Weights of a small mixture-of-experts language model, trained from scratch on English Wikipedia.
Training: 313M tokens, 4348 steps.
Below are experts of layer 3 (counted from 0) of a mixture-of-experts language model. Rows are named router (the router's row for the expert), up (a neuron's input weights, with its number), down (a neuron's output weights, with its number) and show model dimensions 0-79. Each number is 128 + 24 x the weight over its row's rms, rounded and kept within 0 to 255.
Before each expert's rows: a language model's description of what the expert responds to; "comes before" lists some tokens at least twice as common just after its tokens as in all text. This comes from a sample of Wikipedia text that the model never trained on. Tokens count by the router's weight.

# expert 40
Double line breaks after sentences, section headings ending in ==, and opening parentheses, often in species stub articles.
comes before: "==", "The", "===", "|", "In", "-"
router [107 153 129 128 144 156 139 158 110 113 120 166 148 125 124  76 118 137 165 145 114 139 176 124 101  97 147 156 124  99 113 142 138 126 129 158  97 146 156 154 131 138  73  83 176  89 116 125 115 135  92 113 124  81 104  75 111  85 125 148 128 131  93 162 102 164 161 106 173 114 140 133 121 116 148 129 109 140 156 129]
up0 [102 140 106 149 140 119  84 108 131 166 119 134 168 127 120 120  83 121 104 121 130 134 104 158 129  99 130 126 115 123 131 145 115  97 157 131  91 129 130 135 156 153 137  95 142 153 109 140 120 118 195 114 108  72  97  84 141  82 111 116 129 100 103 151 135 130 122 165 143 144 115 101 135 123 140 150  90 127 140 130]
down0 [100 123 108 128  96 107  69 115 136 152 143 168 140 105  81 124 114 164  72 173 120 148 147 137 157 137 130 162  97 143 143 118 150 151  92 108 134 160  68 118 140  90 118 130 150 155 150 153 117 129 127 126 143 134 118 147 140 161 170 101 140 150 143 131 112 127 107 139 125 118 136 154 151 106 117 145  96 120  91 112]
up1 [140 176 128 131 140 122 103  95  82 114 137 127 154 203  94 149 150 120 125 132 143 152 126 137 131 120 166 111 156 134 123 133 133 138 152 151 170 132 122 139 200 130 124 137 147 151  82 130  95 162  96 142 107 154 113 145 151 164 117 119 109 101 118 103 127 161 107  87 119 142 156 151 135 165 107 111 128  93  98 136]
down1 [118 169  85 129  87 134 127  95  72 133 149 123  83 101 106 108 124 144 149 133 131 145 106 111  99 141 161 132 142 138  84 131 105 164  96 150 133 183  95 117 116 140  97 164 113 101 120 101 110  96 122 133 153 151 104 145  97 100 120 148 144 115  67 148 144 138 109 125 104 141 103 166 125 122 119 109 145 154 116  93]

# expert 24
Prepositions such as in, of, on, to, by, between, during after verbs or nouns, plus the inner "o" in cartoons, postdoctoral.
comes before: " the", " a", " his", " its", " their", " an"
router [161 129 113 149 148 132 145 142 129 156  92 151 119 156 180  90 105 113 162 183 163 163 147 155 137 134 145 106 125 123 145 137  92 131 100 143 138  88 149 147 166 141  83 130 131 116 126  95 147 124 107 132 147 115  93 112 152  97 140 155 110 159 146 131  86 151 142  91 127 135 144 111 136 154 160 144  86 141 105 156]
up0 [129 103 136 110  99 168 114 155  99 103 170 124 109 108 124 126 162 133 176 112 161 137 160  96 139 130  82  94 137 144 139 158  96 155 156 123 133 126 119 154 171 107 128 127 138 153 123  97 138 138 123  88 126 118 138 132 121 138  98 105 126 112  72  95 172 186 184 169 137 137 137 103 129 126  86 140 132 106 120 130]
down0 [139 148  97  90 111  96 125  94  81  72 135 122 137 117 109 117 136 139  90 137 104 112 120 152 121 112 177 148 179 100 141 121 101 149 110 120 162 128 125 133 117 115  72  90 103 128 122 134 103  56 180 109 131 109 131 118 118 110 132 187  92 179 110 149 137 100 130 115 143 139 147 143 131 107 119 153 117 112 154 120]
up1 [135 119 109 125 121 170 109 132 156 117 105 104 100 192 127  84 105  48 130 101 128 129 145 160 121 136 141 158 130  79 168 172 103 128  90  85 132 155 184 113 157 138 136 127 113 151 138 136 127 134 139 131 152 135 128 132 151 109 125 119 107 140 128 148 112 154 105  95 155 159 139  98 139 149 146 127 150 147 128 157]
down1 [151 167  93 129 141  54 127 134 135 119 137 140 179 117 128 117  98 132 102 123 119 131 110 103 116 120 172 111 101 107 136 133 177 126 134 150 156 121 112  84 112 140 136 173 159  88 108 129  88 101 136 166 124 116 133  82 131 120 135  98 141 120 139 155 141 177  90 151 138 122 126 138 149 116 115 133  94  56 116 150]

# expert 55
Periods and closing quotes or brackets ending a sentence before The, He, It; also decimal points within coordinates.
comes before: " The", " In", " He", " It", " This", " She"
router [ 78 134 169 140 142 143 142 146  76 134 120 175 133 124 130 128 104 112 138 145 115 142 159 130 127 110 117 137 118 106  98 132 129 102  92 178 136 108 113 141 155 155  96 114 182 111 156 133 110 146 109  95 115 100 136 100 109 145 109 180 110 191 156 121 143 126 125 122 144  94 157 115 122 163 139 120 100 164 128 155]
up0 [147 133 165 101 134 164 121 104 138 160 104 109 145 146 129 100 109 138 180 137 126 135  94 107 113 117 162 150  98 139  89 159 151 100 103 174 145 155 123 125 147 113 101 133 114 113  90 126 124 140 123 134 122 132 153 123 159 179  98 147 146  50 121 110 162 128 165 165 140 129 128 155 102 126 117 141  83 119 124 116]
down0 [171  91 124 148 160 130 149 116 114 108 130  56 132 157 131 146 164 114 105 138 159 116 101 121 104 139 105 119 121 124 113 135 164  98 163 153 158 103 145 136 102 124  85 135 141 131 122 160 143 122 162 147 134 142 146 151 140 117 121 140 139 140 132 150 156 123 165 137 114 156 138 115 123 131 114 104 139 108 126  70]
up1 [119  94 104 130 143 178 151 144 129 120 143 122 143 123 122 111 126  98 149 181 141 147 175  97 151 128 121 112  97 155 117 132 155 144  84 164 117 135 173 178 138 103 109 138 122 136 123 153 129 133 142 144 131  88 115 118 123 125 140 181 102 165 128 168 128 123 170  89 128 147 113 159 156 142 124 133 116 126 147 176]
down1 [128 114 112 113 126 104 108 133 112 111 107 174 121 120 117 138 135 106  80 150 145 172 101 117 144 107 145 115  66 146 141  92 120 153 172 113 128 107 116  82 147 110 123 120 116 150 118 103 102 110 133 148 116 156 105  95 101 112 192 128 170 122 110 127 135 114 157 134 111 151  82 100 151 134 142 165 124 130 109 133]

# expert 23
Prepositions following a verb or noun and opening a phrase, such as built in, depend on, use of, during, from.
comes before: " the", " a", " his", " its", " their", " an"
router [139 121 160 152 156 167 138 156  89 144 121 175 120 130 153  93  98 112 170 138 120 155 146 134 145 154 133 126 103  95 163 114 109 129  95 154 109 112 140 167 175 154  47 113 114 123  99 130 136 153  86 156 152 128  86  98 119  96 126 191 132 133 126 114 120 153 145 131 110 151 161 125 115 176 136 138 100 122 115 138]
up0 [114 117 166 118  98 150 136 153 125 127 123 114 141 162 140 131  88 121 106 109  93 157 131 114 128 140 143 135 106 166 129 160 102 162 151 132 100 131  88 119 167 124 139 132 109 146 154 159 144 119 127 132 136 151 120 142 117 132 150 169  80  73 117  97 101 111  77 144 126 132 139 171 162 133 119 105 152 159 174 188]
down0 [129 175 133 130 134 121 169 162 138 114 135 159  76 114 123 163 102 127 109 120  93 154  89  89 105 124 127 134 120 123 154 161 134 130 108  78 128 168 124 136 144 182 107 103 111  97 139  96 110 138 131 114 151 172 120 160 164  93 141  97 146 155  93 122 138  91 147 159 148 131 157 144 162 141 113 129 153 110 123 126]
up1 [132 172 165 116 139 135 165 129 151 111 128 171 124 148 119 121 191 135 141 158 114 125 151 135 145 115 166 160 184 135 125 143 136 150  98 121 115 141 155 165 116 162 107 144 129 116 118 112 146  76 147 123 154 114 137 141  83 125 120 125 123 112 133 105 196 149 110 124  97  87 154 154 102 132 129 134 126 145 142 143]
down1 [166 126 146 140 107 151 190 116 121 142 106 144  83 125 150 138 145 121 153  71 120 122 151 122 150 104  94 145 118 113 104 157 149  96 115 121 159 171 147  87 161  64 164  94 135 120 135 122 117  99 137 126 126  77 139 121 125 129 155 103 127 129 139 125 126  98 131 107 111 140 115 126 134 109 121 150  90 144 111 131]

# expert 22
Mid-word pieces of non-English names and words, especially Slavic, German and Finnish, such as Smolens-k, Boruss-ia, plus non-Latin characters.
comes before: ",", "\n", " (", "a", ")", "\n\n"
router [115 173 133 119 137 133 137 112 128 115  99 135 108 114 118 123 151 103 146 129 149 121 198 163 132 111 157 124 125 147 173 152 148 112  65 162 106  88 119 156 111 143  79 117 150 143 123 107 113 166 101 130 138 100 157 142 126  96 120 159 119 158 116 134 103 111 174 148 115 119 155  96 163 112 126 110 129 111 174 143]
up0 [104 118 117  90 118 163 136  74 104  92 156 153 163 113 122 105 131 153 161 159 119 150 166 141 132 129 131 125 129 148 160 115 140 106 110 162 113  98 128 118 115 104  46 128 109 116  67 119 122 168  92 127 133 135 147 129 107 137 109 149 107  92  89 149 126 115 148 147 132 109 110 113 116 105 125  82  99 138 166  92]
down0 [142 111  96 153 125 128  95 102 169  86 147 118 122 141  98  89 141 131 124 163 118  92 111 152 129 126 157 180 117 144 122 102 151 110 126 133 170  97 113 119 122 119 123 133 124 100  92 146 141 111 149 176 106 150 132  65 120 133  97 112 133 121 167 118 103 159 167  90 121 149 142 116 143 151  85 116 163 109 113 133]
up1 [167 153 152 150 127 163  73 133 110 133 180 143  85  88 121 163 130 127 143 119 120 149 114 161 164 143 118 119 137 105 146 158 168 145 102 145 172 135 103 111 141 158 150 129  81 154 102 125 101 134 172 140 113  87 180 150 117 132 112 166 170 108 155 101 150 123 162 134 128 122 175  92 126 153 135 115 137 112 134 160]
down1 [169 126 125 119 124 141 107 120 164 130 173 110 175 123  83  99 109 153 165 124 184 161 106 122 150 122 107 148 125 135 102  91 161 119 154 148 123 136 111 100 114 144 144 129  82 131 158 116  98  87 123  99  98 117 179 144 111 101 124 166 149 107 132 120 153 164 118 163 152 137 178 133 137 110 102 130 135 134 115 158]

# expert 59
The first two digits of years, 19 or 20, after In, dates or born, plus en dashes in year ranges.
comes before: "20", "19", "09", "18", "07", "05"
router [106 141 109 127 166 173 151 165 119 128 111 190 141 140 117 131  87 154 135 126 140 121 129 140 134 180 157 103 111  93 104 128 114 110 108 133 138 111 119 113 109 137  88 119 142 103 132 106 119 130 102 150 135 118 133 133 106 152 123 129  89 137 120 121 142 134 131 109 151 152 172 104 162 121 151 137 104 127 148 142]
up0 [150 114 113 126 123 118 137 104 166 168  78  75 144 175 170 116 112 116 118 142  95 115 120 131 170 109 158 123 143 134 131 125 124 140 108 106 134 120  98  95 147 185 107 121 108 110  99  88 100 108 164 151 105 120 165 124 104 125 118 123 129 143 153 129  98 121 142 157 147 116 111 139 129 103 129 144 131  47 142 122]
down0 [133 143 120 167 131 130 118 160 116  84 169 132 122 112 115 152 140 128 150  90  67 149 122 107  97 136 139 113 103 119  94  88 138 135 107 139 139 141  87 100 166 119 149 117 138  95 136 114 148 163 109 123 165 145 164 144 142 127 113  95 129 152  89 110 100 125 114 121 106 139 150  59 143 170 111 124 133 147 142 134]
up1 [128  94 140 147 158 131 141  83 154 135 111 123 157 156 114 117 119 150  65 118 161 119 111 115 149 106 137  99 110 176 100 103  97 118 129 133 139  84 128 155  85 109  44 106 156 112 167 112 127 128 186 119 108 129 135 147 127 140 153  88  75 144 146 108 127 126 172 148 171 102 133 117 151 155 126  88 141 153  78 156]
down1 [ 96 144 162 109 105 106  93 128 122 158 137 135 141 142 123 155 166 110 127 107  83 117 110 141 149 120 101 129 116 138 104 142  94  63 117  91 136 105 116 127 135 176 122 123 113 103 107 129 114 119  88 137 153 146  68 130 129 170 120 150  89 123 114 153 110 140 157 145 134 148 148 153 130  83 137  90 110 136 123 122]

# expert 15
Main verbs and auxiliaries right after a named or noun subject in descriptive sentences, such as is, was, served, accepted; also line breaks ending list items.
comes before: " a", "-", "|", " been", " the", " an"
router [117 125  86 109 142 139 134 121 103 105  86 163 153 132 154 128 131 103 134 143 143 118 135 136 138 125 150 121 117 145 154 117  86 141 103 164 113 128 136 196 113 117 114  95 158 106  96 138  97 197  91 125  96  86  90 115 121  98 141 138 126 156 102 121 149 168 144  85 137 146 143 136 195 130 165 101 121 132 137 142]
up0 [166 127 133 121 164 159  85 113 156 160 136  96 116 135 125 166 118  98 129 135 148 175 150 117 146 173 146 105 155 130  86 137 120 123 119 157 147  92 125 101 134 158 146 146 164  85 130 152 149 141 120 118 118 110 130 118 128 146 145 137 141 148 135 115 132 179 169 143 137 102 106 103 169 145 151 150 132  78 114 129]
down0 [134 138 149 124  97 107 109 126  90 104 136 128 132 108 112 132 148  65  87 127 163 116 114 121 119 151 167  79 124  91 138 150 123 141 125 109 101 111 149 122 124 147 140 129  80  84 129 153  95 108 149 143 124 125 146 136 139  95 109 155 167 151 156  99 183  92 169 152 108 102 145 103 149 147 115 106 133 155 101 124]
up1 [ 98 130 130  90 130 107 120 136 132 161 159 105 155 126 135 144 123 162 124 140 100 172 168 155 134 144 108 174 112 144  73 143 106 103 102 111 118 124 130 150 118 168 136  58 156 125 113 135 149 125 152 126 156 106 121 143 108 122 132 138 125 139 108  90 142 118 142 102 147 130 100 120 140  99 121  95 108 161  98 174]
down1 [165 102 116  98 117 106 153 130 104 100 150  83 117 143 133  80  94 133 120 155 140 120 110 122 127 132 118 159 130 162 120 137 137  93 128 137 164  90 172  70  93 140 132  65 114 151 117 127 122  94 124 125 167 152 155 105 105 136  92 133 125 120 116 106 127 140 160 191 121 139 118 137 151 132 104 164 131 122 172 140]

# expert 12
Line breaks ending infobox or list entries and table rows, e.g. after "Country: India", "Scientific classification"; also main, such, several, these.
comes before: "-", "|", " as", "|---|---|---|---|\n", "|---|---|---|---|---|\n", "|---|---|---|---|---|---|\n"
router [ 94 131 119 137 197 131 179 115 112 131 144 160 132 132 127 116 120 154 141 141 132 148 131 111 145 131 147 127 110 111 110 116 120 143 129 164 109 132 123 138 125 124 112  68 134 116 126 139 131 168  93  95 161  82 133  93 144 109  61 138 119 156 126 122  91 141 104 138 139 148 128 113 113 123 122 110 108 167 103 154]
up0 [ 79  80 105 142 116 113  88  72 130 132 127 159 155 167 145 154 125 124 127 127 156 147 132 143 140 143 109 144 102 153 126 121 127 133 161 111 102 120 142 143 146 115  90 147 176 142 130 117 152 136 136 155 136 127  99 136 106 138 104  93 151 124 122 114 138 142  88 155  99  68 118 169 167 154 147 104 151 150 122 130]
down0 [116 107 129 169 119 115 109 119 107 147 127  77 139 162 125 104 121 115 151 139 130 150 110 144 146 104 121 140 163 126 121 144 142 105 106 120 124 146 164 104 101  89 173 188 117 124 114 113 133 118  67  90 160 105 155 125 105 126 162 133 148 105 124 131 160 130 108 105 101  90 126 131 127 148  80 106 139 146 114 172]
up1 [ 74  92 133 123 102 126 181 124 100 139 153 136 123 116 167 171 145 141 133 116 140 168 114 127 111 102 151 137 148 104 145  99 138 110 125 130 121 120 123 102 176 178  69 163 145 111 116 159 162 103 112 116 119 124 186 140 129 141 111 144 133 166  88  97 138 138  85 105 151 111 177 161 105 153 119 121 152 101 109 171]
down1 [127  90 102  90 136  91 169 124 146 129 132 111 116 139 121 122 120  90 102 123 109 159 105 151  90 124  88 137 150 148 118 150 119 147 120 126  93 133 133 106 145 153 130 107 119 136  94 162 151 165 118 114 157 109  99 138 145 137 104 121 117  58  99  99 115  89 130 121 138  81 137 150 140  95 127 121 156 178 113 128]

# expert 62
The fragment "ar" inside words like gu-ar-antee and G-ar-cinia, Car/Par/Har names, and participles after "was", like used, due, assigned.
comes before: " to", " by", " in", ":", " of", " for"
router [120 152 105  78 135 153 167 113  78 118  93 147 149 157 161  81 143 100 145 107 135 110 142 119 157 135 100 126 103 146 111 131 134 157 114 111 109 147 138 133 146 100  73 101 150 139 109 105  91 135 109 114 127 106  59 107 156  92 171 157 130 142 114 139 134 134 101 128 123 136 163 150 203 156 143 150 105 147 116 144]
up0 [ 80 138 117 131  94 153 148 130 132 115 120 148 147 118 177 120 180 104 174 135 145 149 117 131 122 140 110 113 114 125 142 139 141 142 102 164 148 112 130 138 162 159 124 166 141 174 130 160  95 125 120  71 135 109  84 150 116 147 134 107  95  90 113 139 139 146 131 157 121 120 165 145 110 100  93 158 192 153 126 104]
down0 [169 100 111 127 117 141 131 127  93 155 153 150 141 149 115 191 154 142 142 156 110 138 152 154 110 122 104 129 136 142 145 120 116 131 109 152 126 129 109 118  89 143  82 204 148 149 179 135 116 111 145 143 147 127 104 139 125 114 123 103 118  97 166 162 157 136 117 184 152 132 133 115 153 121  66 112 154 132  82  94]
up1 [154 103 112 156 129 131 162 134 111 168 105 144 145 129 157 157 119 136 130 108 154 159 143  90 111 151 114 136 170 150 118 138  82 111 131 153  95 164 135 154 125 155 135 100 110  91 174 121 135  93 150 144 138 145 159 157 110  95 165 146 133 163  93 116 152 136 107 130 141 148 110 135 108 158 131 131 133 166  89 155]
down1 [136 108 138 158 114 132 176 129 163  98 106 138 140 134 141 150 120 146  82 146  77 141 141 108 105  94 135 120  92 149  89 149 138 167  73 145 121 136 116 134 151  74 106 113 128 130 130 107 149 129 138 117 155 157 137 172  96 148 119 128 114 133 153 123 133 168 133 165 150 118 155 114  89  98 105 171  79 135 147 157]

# expert 30
Later pieces and endings of surnames and place names, e.g. Albuqu-er-que, Rij-e-ka, -burgh, -berg, -ović, Arsen-al, before commas or pipes.
comes before: ",", " |", " (", "\n", "'s", "\n\n"
router [143 111 115 138 128 135 168 153 107 156  97 148 146 123 120  86 104 127 135 139 153 122 146 115 170 145 127  78 100 161 137 167  95 136 136 144 134  69  88 147 150 162 115 149 142 102 145 137 148 149 124 121 125 101 120 148 145 129 141 134 121  91 132 114 146 144 127 144 150 159 163 165 142 122 162 155 133 110 147 165]
up0 [134 103 126 158 128 158 121 133 136 132 114 168 137 114 124 151 132 116 136 140 111 143 125 130 129  85 105 106 140  99 146 163 174 147 117 117 131  74 165 127 120 138 121 162 126 146 137 125 147 113 149 167 146 135 119 155 141 131  75 110 168 160 158 135 136 114 135 118 175 133 148 156 134 102 124 122 160 128 147  97]
down0 [129 141 114 114 121 148 134 127 146 142  96 125 141 153  99 156 129 117 100 125 138 108  97 115 132 123  79 144 122 145 148 122 140 107  71 139 120 120  85 127 113  87 154 101 102 139  50 154 105 129 132 106 122 136 168 115 136 103 150 128 133  84 110 100 169  99 118 121 126 137 152 101  86 105 125 183 100 117 113 131]
up1 [102 146 141 133 161 106 114 140 100 115 112 139 139  90 126 124 147  89 155  81  99 115 101  94 121 169 122 111 130 186 125 108 114 144 151 166 152 151  88 152 112 108 137 165 102 146 169 132 166 103 126 141 151  89 119  86 170 140 142 112 133 113 116 156 113 127 135 165 135 137 137 132 124  90 170 151 136 116 144 141]
down1 [156 155 142  77 115 153 129 162 162  73 158 143 121 145 120  86  81 103 135 166 104 141  78 132 118 119 122 148  93 106  99 138 160 152 102 133 135 131 144  83 141 126 131 138 125 114 168 119 121 100  98 148 120 131 106 121 116 100 105 114 118 102 112 169 100 110 150 105 142 139 156 150 133 156 132 153 105 152 153 110]

# expert 19
Ending pieces that close a word, such as -s, -ing, -ations, -ity, -ments, usually before a comma, of or and.
comes before: ",", " of", " and", " in", ".", " to"
router [ 84 137 147 130 140 107 128 100  98 182 110 155 147 123 136 107 129  81 170 174 177 112 131 156 169 140 129  88 159 113 167 157 141 144  87 175 124  84 145 152 163 147 125  99 134 106 152 133 113 126  40 118 132 108 156 113  92 127  92 167 129 126 132  96 135 126 142 119 160 145 125 148 144 162 122 145 129 157 135 141]
up0 [ 97 143 130 121 171 127 139 102 115  95 155 111 125 146 112 133  93  93 123 152 146 160 121  88  93  81 124  93 184 127 145 139 185 129 123 127 120 144 155  89 122 125  96 142 128 159 151 158 121 188 113 127 120 114 119 134 104 130 183 170 126 113 140 130 107 133 139 134 132 150 123 112  98 118 160 170  91 128 116 122]
down0 [120 166 139 118 118  94 113 156  92 118 112 125 155 146 135 117 109  80 157 145 145 118 102 145  87 153 132 120 134 100 119 144 153 120 109 152 116 127  98  86 102 118 155 150  80 124 148 143 131  88 127 135 139 132 130 157  74 151 153 126 105  86 124 103 166 146 118 109 121 116 126 135 114 122 149 139 132 113 153  88]
up1 [ 86 138  99 194 100 123 115  97 172 121 136 134 102 107 139 123 138  92 151 111 142 134 122 116  75 142 115 132 145 137 153 161 112 150 144 154 112 140 171 118 187 190 137 128  98 121 157 132 111 131  81 134 151 105 129 138 115 127 161 121 127 128 150  85 123 113 140 148 132 113 100 129 104  71 121 129 126 138 125 151]
down1 [123 151 166 131 177 154 136 109 107 113 134 146 137 102 132  80 117 109 118 100 126 119 104 160  81 113 162  89 123 137 116 121 109 134 159 120 107 162 129 140 140 133 108 163  84 152 165 135 106 133 128 147 126 164 132 162 137 121 122 129 113 122  85 126 130 157 159  98 116 157 113 118  88 127 129 127 119  93 128 136]

# expert 44
Line-initial dashes in infobox lists, especially footballer "Youth career" and "Senior career" entries, plus heading markers and table row breaks.
comes before: "==", "|", "===", " ", "The", "In"
router [127 115 119 144 120 160 132 133  80 156 126 129 158 128 108 141 158  99 175 121 122 136 148 147 133 131 118 133 111 147 135 111 110 130 115 120 169 117  79 169 113 130  77 149 161 102 142 136 120 221 146 116 100 117 105 108 141 113 104 183 135 171 124 149 143 128 136 171 147 145 117 127 141 130 181 125 130 123 145 126]
up0 [149 106 125 134 143 147 118 102 115 105 151  91 130 109 123 106 207  94  88  79 120 129 130 129 143 165 157 128 118 108 139 134 168 145 108 153 124 100 160 142 116 116 115 174 134 128 110 130 130 124 140 155 142 129 115 130 134 130  94 111 167 154 138 168 106 121 150 140 117 126 132  70 147 167 123  77 126 125 139 158]
down0 [139 183 151 119 130  91 115 138 142 137 110 138 117 145  96 133 186 148 149 165 137  99 105 156 135 114  94 120 100 115 119 120 101 142 172 132 123 108 104 118 168 150 134 131 107  88 123 122 118 160 172  84 102 202 138 124 116 160 129 114 134 139  92 136 144 124 152 135 101  69 128 110 108 125 121 124 154 147  73 117]
up1 [134 125 153  93  73 147 131 125  94 139 120 118 104 117 116 169 159 155 112 105 133 128 164 148 128  95 124 110 113 122 152 123 184 165 130 139  97 168 114 128 160 165 163 159 149 148 143 123 131 148 117 179  86 114 111 105 116 117 137 152 139 128  78 157 114  54  98 184 136 140 131 112 129 135  97 141 123 116 136 148]
down1 [147 138 153 139 143 129 143 115 155  98 153 105 118 118 118 141 140  94  91  98 105 155 142 149 122 129 139 114 119 160 147 135 126 156 129 152 106 152 141 126  97 170 144 107 143 145 120 138 156 110 181 100 109 105  79 156 140 137 108 149 169 170 124 171 102 117 156  97 150  99 108 121 129 132 172 157 129 143 108 121]

# expert 54
Periods ending sentences before a new capitalized sentence, e.g. "France." then The; also closing quotes, ")." and capital S or M.
comes before: " The", " In", " He", " It", " This", " She"
router [ 88 127 153 145 133 144 129 172  70 129 119 144 137 125 142 121 131  84 137 157 104 108 166 131 126 101 159 160 122 128 139 141 150 132 111 183 138  98 108 143 160 141 107  87 174 138 147 135  90 139  97 111 114  95 133 107 133  92  87 152  96 137 142 121 120  96 130 139 156  98 169 121 126 118 122  99  68 148 173 150]
up0 [141 125 156 147 120 125 150 140 134 124  85  68 154 118 132 109 118 133 153 108 113 159  85 177 168 128 163 128 105 104 143 131 148 150 132 171 173 137 139 141 146 139 117 141 120 155 180 133  97 178  99 146 121 138 131 111 143 114  94 170 123 128 167 136 114 133 135 113 154 130 184 142 146 133 109 131 167 137 159 150]
down0 [133 113 136 111 169 172 118  72 101 121 148 147 134 120 169 110 149 135 144 125 153 157 110 104 142 118 126 146 100 113 153 157 129 194 154 150 131 138 120 128 105 135 126 157  94 111 135 119 131  74 122 115 146 119 141 118 125 103 139 113 108 136 123 126 125 104  93 125 152 126  94 159 118 134 143 114 118 151 149 179]
up1 [137 132 172 154 121 123 107 135  78 111 126 100 126 137 103 160 111 126 116 112 124 127 145 120 113 203 146 119 114 114 120 178 129 106 142 149 124 119 107 148 171 135 134  93 126 110 161 143 102 156 161 129 122 150 148 141 133 104 131 167 121 142 144  99 168 114 154 101 202 139 152 130 149 133 108 101 138 121 156 152]
down1 [ 88 154 141 103 122 148 141 141 121 125 138 114 101 109 135 151 107 139 115 131 150 165 134 183 149 131  95 136 106 111 145 140 158 176 100 122 115 145 132 131 154 120 165 168  86 129 126 160 165 103 130 114 140 129  88 152 125 137 155 138 146 104  97 141 114 143 120 154 111 105  98 102 130 162 106 141 180 140  94 136]

# expert 50
Field names and taxonomy pieces in infoboxes, such as Family, Order, Website, Coordinates, Conservation status, and fragments like Comm-el-inids.
comes before: ":", "\n", " %", " by", "ix", " name"
router [135 116 150 146 173 130 132 119 125 134 145 160 120 147 110 111 116 128 123 130 151 139 149 155 125  97 137 131 134 143 104 123 102 128 111 109 100 167 118 134 125 146 101 107 153 136 149 104 114 145  93  99  86 136 138 132 152 110 118 156  95 160  85 170 168 127 128 170 139 103 158 125 156 161 108 181 132 143 120 144]
up0 [137 112 121 128 141 115 150 131 103 146 105 117 150 130 125 119 111 122 129 120 132 137 164 104 127 128 132 128 134 135  94  55 155 115 143 156  81 197  88  87 142 118 114 115 141 143 149 146 170 143  98 137 122  99 141 158 103 109 137 134 136 103 155 155 121 168 124 163 150 116 162 125 144 156 162 147 118 101 156 123]
down0 [105 104  95 130 133 128 151 146 174 117 116  75 102  87 136 156 125 119 109 135 156 133 132 121 136 127 113 138  99 165 145 119 126  81 135 159 106 146 129 102 154 114  72 130  89 148 159 155 128 163 159 105 136 120 107 136 110 130 155 116 160 143 148 111 114  94 111 123 122 111 121 130 136 161 126 134 156 119 122 127]
up1 [102  95 116 116 100 123  88 117 117 152 134 177  94 147 168 125 147 151 136  98 135 123 177 127 137 121 132 149 131 146 106  90 119  95 134 130 135 144 126 130 128 123 144 112 160 146 141 186  94 122 147 122  83 105  96 118 117  95 137 175 120 119  98 125 133 109  92 180 118 125 112  66 145 112 128 149 135 129 178 154]
down1 [149  96 139 164 166 165 124 154 156 145 127 162 136 177 147 173 144  88 201 160 111 120 126 136  91 115  85 114  96 160 161 127 147 134 117 151 155  84 102 111 142 152 162 106 148 141 104 162 105 158 148 136 158  92 124 118 117 154 150 121 134 128 148  89 122 103 152 110 123 166  95 107  73 117 144 161 115  93 116 123]

# expert 47
Paragraph-ending periods and double line breaks before section headings, plus the 'ic' piece after M in names like Michelle, Michel.
comes before: "==", "The", "===", "In", "=", "|"
router [100 101 166 158 142 139 146 174 103 162 147 135 153 136 128 126 127 143 145 155 150 103 125 135 129 174 141 108 117 109 103 115 103 155 131 147 166  83 109 147 136 135 105  90 200 165 129 153 155 148 118 133 139 102 123  78 142 160  81 141  86 145 143 160  82 148 124  84 136 116 159 104 145 186 134 105 113 136 130 140]
up0 [122 127 167 147 134 108  88 131 119 105 140 159 121 100 109 168 135  85 146 139 137 125  81 156 166 145 149  84 131  85 131 137 146 161 125 134 107 123 112 149 117 160 168 126 124 162  95 134 117 116  92 179 136 105 169  91 144 148 114  73 114 119  94 158  98 150 149 120 127 137 124 134 151 124 125 122 109 140 133 138]
down0 [127 118 128 134 118 104 138 142 140 123  85 130 151 159 176 160 150 102 140 126 121 113 110 126 146 121 109 149 142 120 121 105  97 117  95 151 119 159 111 124 157 106 123 102 178 110 179 143 131 152 180  95 105 111 136 122 154 155 123 159 145 145 108 120 101  82 151  73 136  86 150  99 133 114 156 157 161 147 162 135]
up1 [135 112 167 176 156 120 155 141 170 136 111 148 166 114 154 194 120 146 102 128 153 152 143 131 167 163 117 116 168 137 131 118 124 167 133  93 105 165 150 135 129 128 120 123 128 150 149  81 153  92 150 106 121  98 131 119 145 165 155 101 148 152 122  85 150 137 138 111 122 136 118 152 154 149 161 103  75 145 108 163]
down1 [110 111 101 156 120 129 127 139 136 120 129 122 112 120 111 126 179 129 150 111 176 137 150 145 109 135  95 166 125 179  93 183 116 151 102 104 140 140 138 120 144 141 103 147 110 130 127 146 158 156 127  95 166 118  81 136 122 123 125 147 118 143 117 120 125 166 137 113 131 108 110 156  74 128 107  84  96 136 119 116]